Experts of a small language model: 12 layers, a shared expert of 128 neurons.
Below are experts of layer 9 (counted from 0) of a mixture-of-experts language model. Rows are named router (the router's row for the expert), gate (a neuron's input weights, with its number), up (a neuron's input weights, with its number) and show model dimensions 0-127. Each number is 128 + 32 x the weight over its row's rms, rounded and kept within 0 to 255.
Before each expert's rows: a language model's description of what the expert responds to. This comes from a sample of Wikipedia text that the model never trained on.

# expert 21
Table cells and scores
router [131 140 161 102 140 146 145 128 112 149 134  89  99  99  58 161 136 155 147 161 179  93  97 197  80 121 117 135  97 167 169 102  99  61 117 106  86  71 108 133 142 134 116 161 151 137 116 167 101 133 115 124 117 130 144 133 140 128 136  84 162 172 106 179  96 101  87  78  79 105 122  57 183  86 114 177 161 145 144 115 147 105 140 115  69  98  91 106  76  50 113  94 121 139 135 108 165 144 122 111 166 121  96 171 113 105  70 190 166 154 178 158 147  99 105 153  80 156 190 121 105 155 128 143 156 128 161 159]
gate0 [150 148  95 120 132 151  26 104 157  98 127 138 118 137 114 183 122  66 127 105 122  52  78  92 159 145 164 173 170 187  55 127  86 144 114  69 139  93 149 101 139 164 159  79 108  89  86 127 154  99 137 158  64  86 126 107 101 116 100 143 118 167 157 168 164 145 173 128  71 159 159 139 140 121 138  90 107 155 155 157  98  70  70 143 118 150 147 117 138  98 145  83  84 111 100 141 147 182 152 158 149 116 133 111 117 145 156 124 131 118 152 127 130 133 180 167 153  69 162 148 134 151 164  99 133 142 133 173]
up0 [154  72 216  98 152 129 191 145 108 177 119 129  72 111 122 115 151 181 137 171 161 155 109 194 147 141 149 124 128 111 186 152 142  83 165 119 114 121 125 162 187 117 145 179 203  95 145 167 111  88  93 150 168 180 127 153 170 162 179  92  99 119 111 119  90  90 108  87 155  87 142 135 132 116  98 119  96 128 126 116 128 110 122  67 120 120  76 142 140 155  81 157 105 139 141 107 145 104 119  86 149 128  92 146 106 114 151 154 182 128  66 120 126  98  89  97  77 181 126  99 144 136 190 126 160 119  98  86]
gate1 [146 175 105 176 116 157 126 137  64 122 178 165 174 135 103 118 172 130 162 124 115 120 165 142  98 139  93 160 177 171 141 180 208  92 141 142 115  98 154 160 160 130 156 154 124  84 151 142 164 133 143 123 135  93  77 112 101 116 155 148 124 157  95 108  59 109 113 120  94  91 142  49 178 108 136  81  87 116  79 166 106  86 124 134 112 142 168  82 110 178 193 156 125 118 136 166  96 182 145  82 123  92 104  93 209 126  82 134 160 151 118 118 103 182 182 153 111  86 141 132 135 139 117 148 164 131 137 141]
up1 [140 198 117 160  94 191 136 133  67 123 179 141 170 120 113  94 140 132 125 137 162 112 167 136  86 133  91 144 150 161 136 161 188  82 126 164 110 114 107 141 151  86 123 143 135 113 153 161 145 142 129 115 103  88  61 131  97 105 162 142 141 159  81  86  68 120 107  99  74  84 125  78 165 135 139  97 107 105  83 196 101  77 106 113 108 116 157  64 117 183 195 124 119 123 127 176  99 162 151  81  92 102  99 112 204 137 129 148 168 159 129 114  92 187 174 133 115  96 141 108 143 155 141 151 171 121 167 138]
gate2 [104 100 109  86 125  87 187 135 174 103 135 165 136 112 124  71  77 145 153 116 101 158  73 172 128  88  84  87 169  90 151 191 117 100 123  85 146 146  93 151 160  67 200  91  97  98 192 150  72 121 140 155 159 122 138 124 148 119 186  98 161 135 101 140 161 199 132 188 180 152 123 157 121 124  66 148 117 181  96  63 162 157  84 131 135 125 123 127 147  79 152 135 148 127  89 118  95 175 131 171 140  97 119 156 179 161 174 158  93 108 106  95 113 131 141 108 128 102 111 107 143 140 132 102 125 122 145 144]
up2 [ 54  87 114  71 128  87 161 140 202 103  62 138 176 111 147  92  91 159 119 117 115 113  90 113 110 138 110 124 165 116 110 165 191 126  89 137 161 140 106 153 101 128 152  86  74  71 102 162  94  97 186 182 159 143 164 108 157 104 127 118 137 148 125 152 143 186 156 157 111 188 144 149 139 131  72 162 100 190 112  86 171 168  92 105 181 153 116 156 120 109 146 157  85 139 118 108 131 158 157 175  98  79 112 167 123 143 122 154  80 128  94 125 131  81 142  85 122  97  75 112  94 136 116 150 120  90 156 103]
gate3 [105  96 144 159 135  66 169 114  95 164 145 110 194 134 173  87  93 142  94  65 143 119 149  99  92 106 116 163 103 131 118 179 114 126 117 152 127 167 122 123  50 121  93  81 191 181 120 151 145 137  86 147 191  89 112 108 161 168 108 131 146 136  64 131 103 101 146 144 138  95 123 166  98 156 122 113 168 128 109 160 169 139 129 135 131 127  88  92 213 188 139 101 121  54 165  54 134  93 118 139 100 136 127  58 101 152 119 122 117  79 133 150 175 108 107  78 126 142 149 126  96 101  98 132 153 103 163 115]
up3 [ 93  80 144  97 136 114 169 160 110 162 163  92 161 114 177  96  78 178 101  65 121 123 139 113  65 141 125 127  66 196 132 162  93  91 141 118 127 137  71 149  99  85 149  87 156 115 133 185 143 173  89 126 167 115 107  98 159 170 129 111 155 138 113 158  91  94 151  84 144 144 108 163 162 106  81 118 179 116 117 127 202 150 126 180 111 143  70 146 152 169 146 111 161  66 177  59 122 128 107 161 149 121 124  79 132 139 152 134 108 132 166 107 162  86 139 139 126 123 161 105 133 145  50 133 122 120 118  78]
gate4 [ 95 100 150 100 114 103 162 168  87  92  66 119 117 152  98  88 189 101  95 115 144 132 168 162 102 137 117 139 103 148 160 135 152 143 154 136  92 143 118 157 109 126  82  83 132 127 153 144 202  68 127 166  85 150 111 174 149 152 165 137 146  69 106 150 132 133  70 131 134 111  94 104 134 120 117 150 132 169 129 152 126 128 102 154 142 145  95  93 140 103 110 126  82  60 119  81 125  75  51 167 132 165 143 117 167 113 129 120 126  84 194  98 136 105  98  79 133 156 120  90  75 165 180 143 182  36 123  86]
up4 [131 100 109 152 116 169 106 100 170 150 150 131 101 112 131 180  85 158 145 115 121 121  81 106 162 156 200 181 148 107  73 143 106 152 118 152 163 107 138 113 141 135 150 168 106  81 118  95  79 182 144 127 134 126 156  62 134 128  53 106 114 176 150 107 110 151 163 150 150 143 170 139  89 123 152 104 143  94 122  73 138 119 169 127 147 118 149 153 116 139 123 156 156 198 139 182 101 152 191 109 122  91 124 143  71 162 133 122  58 171  86 137  85 142 156 161 110  94  99 180 149 102  71 121  89 218 103 137]
gate5 [134 104 158  87 144 136 133 165 171  94  98 113 111 147 142 129 171  75 149 180 155 139  80 190  96  86 109 152 174 129 102  97 126 119 124 162 118  77 202 144 155 126 153  97 120 127 111 140 149  69 121 121 111 143 150 122  79 125 115 115  84 197 120 120 122 117 110 108 151  84 194 139 179 112 102 162 150  85  79 140  76  73 128 133 119  89 139 137 119 168 139 165  69 146 137  99 168 118 160  65 127 116 162 178 152 107 145 135 125 163 119 168 109 121 144 118 149 205 145 167 140 185 138 111 117  24 150 125]
up5 [174  61 116 145 157 132 191  96 171 140  60 131 105  89 123 182 110 130 168 105 104 144 118 136  90  95 173 119 201 145  66 144 173  87 105 110 136  93 109 145 145 103 106  71 158  93 171 147 149 154 106 129 121 129 136 134 104 137 102 116 134 139 153 118 131 104 138 174 152 138 227  89 130 138 104 136 155 141 107  86 141 156 101 148  69  51 122 157 104 124 138 103  92 141  73 104 164 115 107 176 127 143 181 134 139 138 132 151 142 155 104  87  54 126 169 172 152 185 122 159 113 152  89 143  71 128 142 115]
gate6 [122 151 147 136 174 142  89  92 136 120  78 115 155 126 127 120 126 139  85 154 177 122  84 123 159 121 119 164 169 142  70 148  76 113  96 186  99 166  84 113  77 160  66  81 126 169  97 132 156 145 122 134 145  94 112  94  66 141 127  83 107 185 100 137 124  86 117 111 116 141 171 206 142 115 118 112 174 109 139 161  79 122  93 135 129 144 116 136 138 164 126 122 160 107 184 206  60  51 131 106 142 117  95 187 166 116  99 158 119 136  87 179 115 121 150  53 155 108 138  92 120 142  92 160 127 136 149 109]
up6 [117 120 108 125 111 146 173 138  82 109 129 138  93 168 132 130 147  55 164 102 108 130 158 132 132 112 105 130  91 106 145 101 160 169 155  73 162 136 166 118 134  92 182 136 113 104 161 112 149  97 135 152 106 120 147 116 139  74 107 139 163 115 164 109 167 166  74 119 159 137  96  95  92 189 156 145  92 183 120 102 142 103 115 119 100 105 156  81 116  84 147 157 102 154 132  54 150 190 127 149 141 133 170 108  61  97 135  98 180  90 173 135 149 125  59 134  88 157 101 192 122 116 136 136 200  33  94 148]
gate7 [120 167  88  70 161 162 146  98 111 125 119 166 164  74 162 200 107 123 140 158 100  82 161 173 105 131 130 107 153 104 133 182  89 123 107  55 131 141  58 128 136  83 204 132 123 106 165 188  88 113 105 110 122 131  82 187 160 114 124  95 156 141 147 127 116 109 128 156 121 172 153  92 149 153 107 143  69 185 181 147 149 171 101 142 115 124 113 155 126  97 135 104 128 136  90 168  72 103 161 114 111 108 124 173 135 134 182 164  95 132 137  90 149 138 188 103 116 163 120  75 133 151 138 103 167  94 131 197]
up7 [152 152 161 143 156 183 120 111  67 154  85 124 141 135 155 136 127 151 126 167 121 116 172 130 143 103 146  95 144 144 154 138 157 135 126 119 156  80 179 137  93 124 192  89 137 148 147 130 133  64 130  82  88 135 205 108  70 109  84 108 117 138 112 148 143  92  64 117 134  43 110 132 156 149 139 153 140  91 161 128 157 132 176 137  44 154 118 136 138 169  49 134 167 124 112 114  97 129 129  83 145 186 158  48  56 131 120 118 162 140 142 171 148 104 147  90 145 145 131 112 149 135 151 118  63 118 110  77]

# expert 37
Capitalized name beginnings
router [164 139 147 147 152 143 117  82 110 159 111 120 145 119 122 109 168  89  88 143 205 112 123  68 140 144 137  80 149 117 123 157  53 167 134 126 159 135 202 136 131  99 115  79 138 107 156 128  90  73 129 113  84  77 123 116 123 123 169 205 134 107 179  82 138 112 109 129 100 101 121 148  87 110 173 119 151 119 153 181  78 187 127 121 130 174 163 164 140 167 149 169 120  75 178 215 109 148 113 108 105 110  91 165 156 147 144 114 144 196 142 152 140 125 129 122 169 125 153 117 107 121 166 182 122 148 172 185]
gate0 [158 124 145 117 133 136 104 143  99 147 148 102 129 123 196  83  89 146  91 158 142  81 167 115  96 111 117  93 134 184 203 187 118 153 123 153  97 148 159 100 180  90 164 154 101 179 111  89 109 176 129 119 136 165 111 121 152 120  82 135  50 119 118 159 115 140 145 160  54 140  64 113 139 157  54  95  55 135 131 114 101  83 113  92 121  95  96 153 141 203 124  89 109 112 143 155  85 120 121 136 132  72 150 118 134 126  76 134 112 117 122 139 142 118 135 109  87 169  88 104 104  61 158 144 147  88 173 132]
up0 [187 158 176 147 173  85 134 154 154 139 140 145 151 177  79 145 160 120  88 126 119 147  99 143 139 138 131 148  98 123  42 124  95 132 137 108 128 102 104 167  81 124  66  92 154 158 127  69 156 132  95 145 117 110 181 106 139 127 129 140 173 137 168  70 112  42 140 156 172  81 153 167 128 182 157 145  94  81 103 176 149 165 176 127 162  90 137  89 119 135 124 130 177 119  77 119 144 132 157 141 118 147  84 130 125  95 168 135 164 163  85 109 172 107 106 183 200 137 144 113 115 135 125  84  70 159 154 106]
gate1 [155  80 158 120 147 113 140 160 132 160 124 147  51  84 167 129 147  89 159  98 111  58 132 145 171 126  84 116 106 205  71 169 128 145  84 130 155 136 152 118 186 186 144 141 117 151 107 125 105 137  92 150 109 143 180 136  87 104 133 149 114  69 156  83 156  99 105  74 117 130 155  96 127  94 119 169 121 138 159 127 142 143 141 146  23 100 103 116 140 165  62 124 122 129 143 136 152 124 143 106 189 167 101 139 139 122 159  98 143 129 185  98 152 122 123 132 117  53 106 143 123 147 166 115 157 118  60  64]
up1 [176  80 181 124 165 124 129 131 137 192 106 136  43  96 175 129 119 128 148 104 116  78 174 171 182 134  64 101 121 198  94 134 127 147  92 121 173  99 155  95 177 141 127 106  68 167 142 151 130 150 107 159  85 139 159 138 102 131 115 179 137 102 113  72  78  62 132 110  76 138 166  94 132 127 115 134 110 130 173 163 161 145 147 143  58 142 122 105 130 185 101 115 140  79 151 140 132 102 119 106 183 176 102 126 142 117 117  84 108 111 168  87 159 122 133 129 128 105 108 135 156 123 176 113 195 132 119  75]
gate2 [160  57 102  83 113 142 140  91 136 152 141  70 119  82 122 139  42 129  84 177 134 139 134  69 117 226 138 146 120 118 156 177 117 130 186 128  71 165 108 108 177  94 156 143  84 157 122 135 149 118 122 152 135 102 155 150  63 106 126 121 111 185 136 108 119 139 136 189 155 179 101 117 133 130 105 112 114  79 135 104 114 150 114 128 156 109 137 121 120 132 138 174 142  89 146 132 101 107  97 125 192 182 173 103  91 121 155 189  66 151 154 114 113 148  84 124  67 134  86 104 154 130 132 146 158  73  99 154]
up2 [167  79 103  94  90 138 161 130  73 153 111 109 170 110 162 122  65 119  75 134 156 138 114  85  65 200 144 154 105 120 167 182  88 133 165 132  91 174 122 100 157 108 184 121  91 148 124  98 182 118 106 141 125 105 169 150 102 120 101 129 111 184 114  74 136 149 123 163 141 141  90 132 156 138  82  95 151  47 156 130 113 162  76 133 136 122 103 110 146 152  90 164 219  85 119 153  73  97  98 121 174 169 129  82 125 146 140 181  81 166 175 121 129 114 132 123 101 146 115 105 117 134 172 142 150 136  93 140]
gate3 [180  91 104 141 130  98  87 143 144 193 134 116 143 112 101 133 193 121 101 109 156 105  94 133 142  78 152 141 115 110 137 106 102 134 150 140 167 127 129 127 136 168 184 123 141  86  89 120 197 140 199 124 156 139 145 111 125 155 122  77 116 117 116 135 138 126 154 124 165  78 203 133  63 118 172 172 149 122  91  99 124 174  94 103 121 150 141 150 177 166  96 138 129 126 194 160 118 157  93 160 142  83 164 164  81 134 130  33 153 143 153 183 107 101 101 118 170  93 132 158  97  80  80  49 127 123 105 129]
up3 [147 188 142 168 197  83 144 121  99 122 148  97 142 195 106 163 104  91 171 142 117  87 137 114  77 121 126 144 142 167  84 117 120 134 147 119  97 147 119 150 102 107  71 118 149 178 201 133 132 141 117 111  90 136 120 137 177 115 109 152 202 143 120 125  83 115 123 163 112 183  96 107 123 207 125  65 141 113 151 136 137  85 169 155 185 141 129  91 105 128 133  99 137 125  73 139 138 174 116  79 127 174 183 123 129 135 155 198 113 124 110  98 129  91 110 166 154 192 121  88 143 208 105 181 134 132 112 131]
gate4 [ 73  87  82 115 121 121  65 152 163 113 157 164 139  79 123 108  98 131 173 127  88 152 140 142 111 133 123 135 134 161 142 188 135 137 152 126 101 124 121 194  71 153 113 129 126  97 122 148 135 152  81 139 108 143 128 103 174 113  76 118 149 157 110 181 124 130 127 133 132 150 170 167 144 105  94 104  81 121 181  75 160 125 143 132 142  88 143 128 149 105 116 153  67  81  68  40 121 125 173  75 132 155 119  66  84  79  96 175 125 135 147 141 102 112 106 151 160  93  86  92  99 107 126 141 182  52 150  61]
up4 [ 89  92 114 100 139 151  63 119 147 123 176 113 144 128 102 130  66 160 124 101 124 161 100 108 175 125  91  87 166 173 123 153  97 174 115 102 110  98 137 123  61 156  72 106 105  64 158 171 115 163  92 108 103  75 139 126 181  93  65 163 177 161 131 172 133 123 146 107  91 138 139 186 128 150 126 154 109  86 125 112 142 161 143 123 195 130 167 146 176 103 113 166 107  57  79  87 113 150 149 102 134 131 102 130 103 134  93 207 132 161 114 101 139 135  87 159 143  89 151 153 104 150 150 191 151 112 168 102]
gate5 [110 172  49 152 138 126  80 108 146  97 144 153 125 146 170 159 149 114 139 128  97 129 206 137  78  81 127 179 109  74  83 126 111 106 108 171 113 115  85 128 199 128 127 160 146 164 133 121 167 186 136 115 172 127  93 147 120 148  98  88 138 160 155 130 114 112 155 117 110 152 132  63 110 128 142 198 153 147 124  61 130 162  69 120 126 103  94 108  83  72 117 118  85 189 124 121 147 109  98  61 136 141 163 127 119 134 155 146 118 153 199 104 108 135  98  97 209 172  97 119 120 114 108  98 159 154 171 110]
up5 [138 126 169 108  83 109 139 130  96 171 138  98 109 129  69 146 148 115 136 131 149 136  86 152 177 150 103 158 189 187 138 189 201 146 115 118 107 165 189 173  99 183 155 148 144  75 121 118  85  94  95 160 123 141 141 120 109  92 138 130 143  68 101 141 147 134 111 144 126 122 136 155 125 124 131  58  90 145 113 157 152  93 124 171 139  76  88 154 137 172 145  95 130 107 164  92 140 157 171 178 160 137 121 167 116  83 103  96 152  90  74 115 156 157 127 159  43  69 122 128 161  91  73 161 136  73  98 130]
gate6 [ 49 105 119 142 133 162 146 118 170 158 119 174 120  86 179 136 116 196  99 132  99 124 163 113 139 122 162 136 185 143 142 208 144 127 143 166 149  99 147 151 130  74 110 124 135  53 123 152 128 108  97 151 118 140 156  86  83  77 119 166 139 131 115 181 142 171 152 135 107 165  97 171 142 132 123 129  94 164 125 114 120 153 167 113 104 114 170 149 103 151  96 142  81  98 137 117 120 146 161  77 190  91  64 130  93 141  72  71 185  75 141 115 147 155 133 121 121  90  87  84 127 135  81 170 121 123  52 161]
up6 [ 57 131 179 153 128 150 201  90 162 128 152 171 130  71 162 167 108 174 102 140 116  94 101 107 155  92 185  83 167 128 115 167 104 135  92 160 132  86 161 135 114 114 104  90 131  65 135 158 125  94  85 100 133 117 120 121 104  97 116 172 168 122 106 185 149 168  81 166 153 122  74 226 154 154  70 130 108 160 113 144 117 187 133 113 124 100 157 142 120 135 121 144 140 120 150 139 134 147 171 114 191  94  90  94 137 134 102  72 182 127 132  86 142 146 133 166 166 129 131 114 143 142 102 182 121 146 102 186]
gate7 [192 157 168  44 148 162 142 106 102 101 135 157 122  20 118 131 161  88 113 117  96 162 162  99 108 126 135 154  96 136 100 136 142 180 151 149 131  97 140 120  91 171 106 134  92 160 141 152 156 128 136 136 148 106 103 138 142 159 117 153 185 175 129  99 131 115 121 165 101 140 143  58 105 149 156 129  89 135 199 180 133 119 126 177 152 132 101 138 109 119 157 107 115 142  71 107 149 107 116  49 138 129 105 182 142 108 153 118  59 125 166  95 124 157 183 119 104  93 133 191 131  62 163 103 181 165 116 136]
up7 [142  83 148 128 130  94 123 190  48 136 148  22  92 143 197 125 119 158 141 130 106  54 135 151 188  82 145 115 148 149 122 115 146 130  88  99 136 132 129 144  67 159 139 120  81 106  91 163 109 116 110 129  96 134 127 130 157  70 136 143 109 124 104 135 139  65 102 164 148 126 100 153 134 163  85 146 173 161 133  81 165 105 177 118  83 115 124 182 145 141 116  84  87 183 167 120 160 176 145 186 163 186 120  92  89 141  75 114 122 102 164  95 122 192 109 139 123 152  96 112 146 115 118 117 128 111 111 133]

# expert 1
Numeric measurement notation
router [ 65  92 123 119 172 144  76 135 161 162 144 113  94 113 139 109 153 135 116 128  63 120  88 193 105 178 122 172 104 139 140 135 155 114 145 125 170  95 158 144 167 149 153 143 169 177  66 157 167 168  96 130 150 177 143 139 101 142 132 124  98 122 109 155  81  63 113 111  91 115 150 102 198 106  96 138 120 142  95 120 157 202 159 126 128 170 149 108  90 113  98 145  92 172 106 149 168 139 167 114 112  94  90 141 104 148  70 151 123 147 163  61 154  75 116 172 110  88 170 122 144 128 134 221 110 131 133  86]
gate0 [162 125 127  99 157 175 172 159 108 133 119 139  69 185 167  73 162  87 107 130 120  95 138 136 149 154 102 108 151 146 136  90  96  61 115 151 154 144 150 114 126 168 130  98 100 142 162 130  48 135 133 143 128 130 137 148 176 135 130 126 150 126 129  58 113 116 123  84 121  71 130 142 143 101 155  59 141  79  95 131 102 127 100  96 179 101 147 108 174 148 119 125 172  83  86 109 152 175 155 128 116 168  92 185 182 134 140 180 177 144  94 126 100 113 128 113 225 149 143 159  47 151 151  95 101 172 149 132]
up0 [119 129  73 119 169 146 161 153 120 150 116 152 100 176 156 103 176 116 123 149 126 115 132 143  86 194 119 141 162 111 163 100  78  70 102 132 136 140 153 124 147 137 163 102 116 162 147 106  61 113 102 141 121 134 139 151  97 152 113  89 150 145  99  15 115 106  95  68 146  78 123 164 172 128 143 106 119  96  44 142  86 155 121 116 187 137 139  91 113 159 103 121 196 115 136 113 100 170 109  83 136 132  99 216 123 166 174 193 156 175 102 130 108 149 117 102 182 153 158 162 130 160 138 121 110 136 119 147]
gate1 [ 95  98  70 183 118 101 107 121  80 149 154 162 150 203  83  72 185 104 120  91 139 104 147 132 119 125  58 125 146 182 129 159 115 173 104 172 129 116 150  77 127 167 154 203 181  97 121 174 110 134  97 152 151 106 154 162 147 105 132 145 118 100 111  71 155 130 128  80 128 119  99 223 125  97 110 124 158 167 108 178 139  97 148  83 175 154 120  86 159 137 125 131 144 146 218 122 143 104 147 126 139 153 113 117 164 124 184 132 113 108 138 158  68 155  92 106 144 137 152 120 133 126 116 158 111 138 132 184]
up1 [ 77  75  74  88 130 111  81  63 114 155 156  96 141  76 117 129 133 156  94  83 114 111 156 149  79 146  93 116  65 158  87 132 179 131  78 131 152  83 140 107 109 156 170 154 159 118 100 194 101 150 140 152 152 146 152 142 120  86 138 156 128 141 103  95 121  85 165  93  77 122 134 185 148 104  81 128 173 114  79 150 176 137  99  95 143 150 127 165  97 143  81  65 143 194 175 151 136 101 125  82 137  92  50 126 109 166 115 149 131 133 173 122  87 113  93 129 116 162 158 124 164 132 124 185  99 109 120 138]
gate2 [ 96 126  89 155  69 145 123 123 124 108 152 133  61 124  71 104 110  96 158 162  97 131 160 142 126  85  77 150 107 140  94 207 137 103  97 123 167 109  96  79 157 133 162 114 164 175 157 116 134 114 122 137 150  47 130 154 119  83 126 173 130 165 122 150 103 144 148 134 127 171 128 105 122  65  87  85 171 155  57 108 133 143 142 176 131 115 124 101 103 143 133 130 174 130 139 150 156 109  60  83 139 114 139 164 164 107 159 162 155  79 110  89 165 140 102 152 131 175 126 154  71 210 142 186 145 149 103 183]
up2 [ 87 110  93 165 117 172  85 128  88 103 199 122  94 110 122  90 112  97 167 135 112 117 166 148 146  79  68 146 101 169 103 212 126  85  85  91 154  85 127 140 193  91 134 109 181 164 120 137 164 154 101 120 110  81 101 170 110  51 130 139 105 152 119 154  95 114 189 131 117 135 101 100 155  88 104 112 131 165  51 155 139 144 153 200 123 132 136 103 105 141  93 135 129 144 131 151 176 128 107 104 138 101 112 125 167 143 109 175 118 100 131  62 182 117 119 171 131 161 113 115 108 163 174 173 130 163  99 154]
gate3 [ 94 147 169 108 106 124 105 166 124 124 122 107  97 144 123 115 120 195 176 175  99 179 147 138 170  97 156 150 159 124 125  82 162 140 122 108 145 128  86 108 110 157  98 141 180 143 141 103 153 160 150  79 200 145 128 127 139 142 173 196  94 127 141 195 117 123  73 126  27 137 125  62 132 113 106 129 123  92 131  71 162 114 193 109 102 121 115 123 111 116  76 126  80 123 161 185  81  92  90 116 123  76 114 160 108 167 131 137  95 173 138 117 142 127 102 164 113  95  83  73 151 163 103 129 129 102 171  76]
up3 [109  95 132 130 202  79 155 134 126 124 162 125  94 135 140 160 112 104 172  96  76 138 154 135 161  97 115 146 146  59 124 204 103 106 148 120  90 102  79  60 105 127 164 133 150 184 172 114 172 154 126 108 103 148 123 152 143  55  96 143 105 145  72 157 143 130 110 140  81 177 123 100 115  88 103  95 102 103  88 110  98  93 135  73  80 116 151 103 102 123 155 134  44 114 114 195 136 171 127 150  67 124 141 138 109 119 157 182 112 130  87  68 158 122 140 138 147 152 103  92 168  72 128 134 136 150  99 102]
gate4 [ 95 147 100  59  85 151 165 187 172 137  77 107 151 130 154 117  95 148 123 127 155 100 100 153 124  98 151 194 161 136 140 106 108 129 117 134 144 148 116 150 188   9 160 107 138 114 111 169  76 122 119 118 134 133 155 144 140 138 144 164 140 110 135 176 178 124 154 157 106 117 103 103 158 136 141 122 107 126 140 104 153 130 195 122 181 112  83 216 103  80 114 158 136  89 100 128  89 119 155 197 130 118 107 179 120 171 126  84  75  64 142 115 127 107 145 141 108 140  84 105  83 154 105 102  93 159 111  81]
up4 [125 155 117 117 127  39 173 110 114 129 130 131 168  88 135 139  91  97 143 110  80  91 132  98 129 107 159 103 129 130  54 110 163 121 137 164 133 158  92  93  81 209  99 112 112 186 138 130 104 189 135  90 100 124 134  57 119  64 140 129 124 176  89 128 154 108  70 156 114 146 138 137  85  94 111 138 166  61 113  97  75 116 135 150  94 134 121 175 126 123 134 128  85 174 119 166 111 166 100 133 141 129 126  98 202  57 135  40 127 131 128 126 140 145 136 150 130 114 109 143  95 120 104 122 185 101  96  82]
gate5 [120 151 182  89 101 155 168  77 121 130  51 157  95 137  82 117 120 125 129 176 141 103 145 115  63  83 105 140 167 117 106 139 119  88  95 150 139  81 116 172  93  95 159 123  84 116  94 105 137 109 171  92 183 139 175 134 182 128 213 131  78  97 139 136 102 114 123 121 112  96 114  90 155 106 183 150 110  82 150  84 145 117 182 109 134 138 176 180 119 134 101 161 175 175 151 150 106 100 114 132 115 118 128 160  54  98 137  95 125 172 135 132 179 107 136  92  75 119 135  90 127 111  99 133 164 133  55  92]
up5 [157 104 150 128 158  80 141 160 122 167  95 121 153  71  79 130 156 132  90 137 109 160 161 106  95 110  87 139 104 104  93 106 154 162 120 126 103 108 125  94  80 123 177 150  94 171  93 133 168 144 102  99 149 133 156 174 146  92 169 172 120 132 176 131  79 111  69 108 111 110 108 125 174 114 169 169  93 137 156 134 161 148 163 146 103 135 226  41 122 112 119 154 164 131 124 145 136  71 150 125 168  83 123 131  51 138 134  87 102 176 175  97 143 106 143 126 110 118 157 135 167 112 110 114  70 106  40 112]
gate6 [105 114 152  99 147  50  94  95 157 101  78 139  96 105 140 162 130  95 169 105 159 113 169 104 188 134 139  95 117 192 219 146 112  73 109 158 106 105 102 164 119 168 115 181 113 115 111 175 143  82 151  94 131 133 151 122 142  96 145  87 151 122  85 142 119 130 117 139 153 169 113 125 108 172 129 101 150  83 140 109 134  72 146 118  70 102 181 197 113 122 141 137  83 140  60 162 152 199 129 114  96 158 123 135 139  87 134  85 139  90 115 128 149 120 127 108 150 123 135 122  60 148 142 125 198 141 189  84]
up6 [193 161 105 141  96 167 165 102 117  91 161 169 185 157  54 112  95 129  92 202  96 165 136 102  76 116 127 149 159  70  75 115 126 166 159 123 106 157 138  83  84 108 138 106 139 105 180  87  95 182 171 173 131  91  90 176 106 140 125 167 142 142 179 110 164 168 104  97 162 120 148 157 115  86 168 102 146 115 122 124  92 125 104 139 147 113  80  58 153 133 147 137 198  99 174  88  93 109 136 112 149 113 165 122 153 117 119 150 133 152 116 169 126 149 144 109 122 145 124 121 159 131 136  96  77  99  65 173]
gate7 [117 139 112 106 176  98 159 111 185 149 110 184  83  79 115 170  11 151 138 124  98 118 137 141 128 137 142 109 141 168 144 134 121 162 142  89  83  77 165 179  92 107 180 152 156  96 111 130  84 154 156 151 165 110 115 140 204 165 119  96 139 125 174  99  70 110 123 141 106 188 207 112 160 106 126  86 153 165 102 126 160 122  82 100 115 136 129 135 100 101 166  96 164 120 135 128 179  73 135 134  96 106 133 152 144 103  84 113 143  89 143 158 156 166 123  99 143 147 145 100 125 109 125 139 140  49  84 150]
up7 [139 148 164 133  96 115 101 148 105  68 146  89 159 133 116  94 188  81  73 142 170 107 155  86 140 126 114 139 112  79 144  85 120  65 106 125 160 190  84  73  90 107  81 117 125 139 134 117 117  97 168 129 111 124 144 137 109  77 114 211  80 105  89 146 120 184 155 144 151  73  41 159 110 109 139 108 144 104 163 160  94 115 120 165 114  98 150 105 161 163 119  95 143 100 119  81  42 124 129 109 186 129 168  85 129 154 162 111 116 169 109 100  98 143 179 157 184 125 104 133 133 160 133  98 124 148 141 141]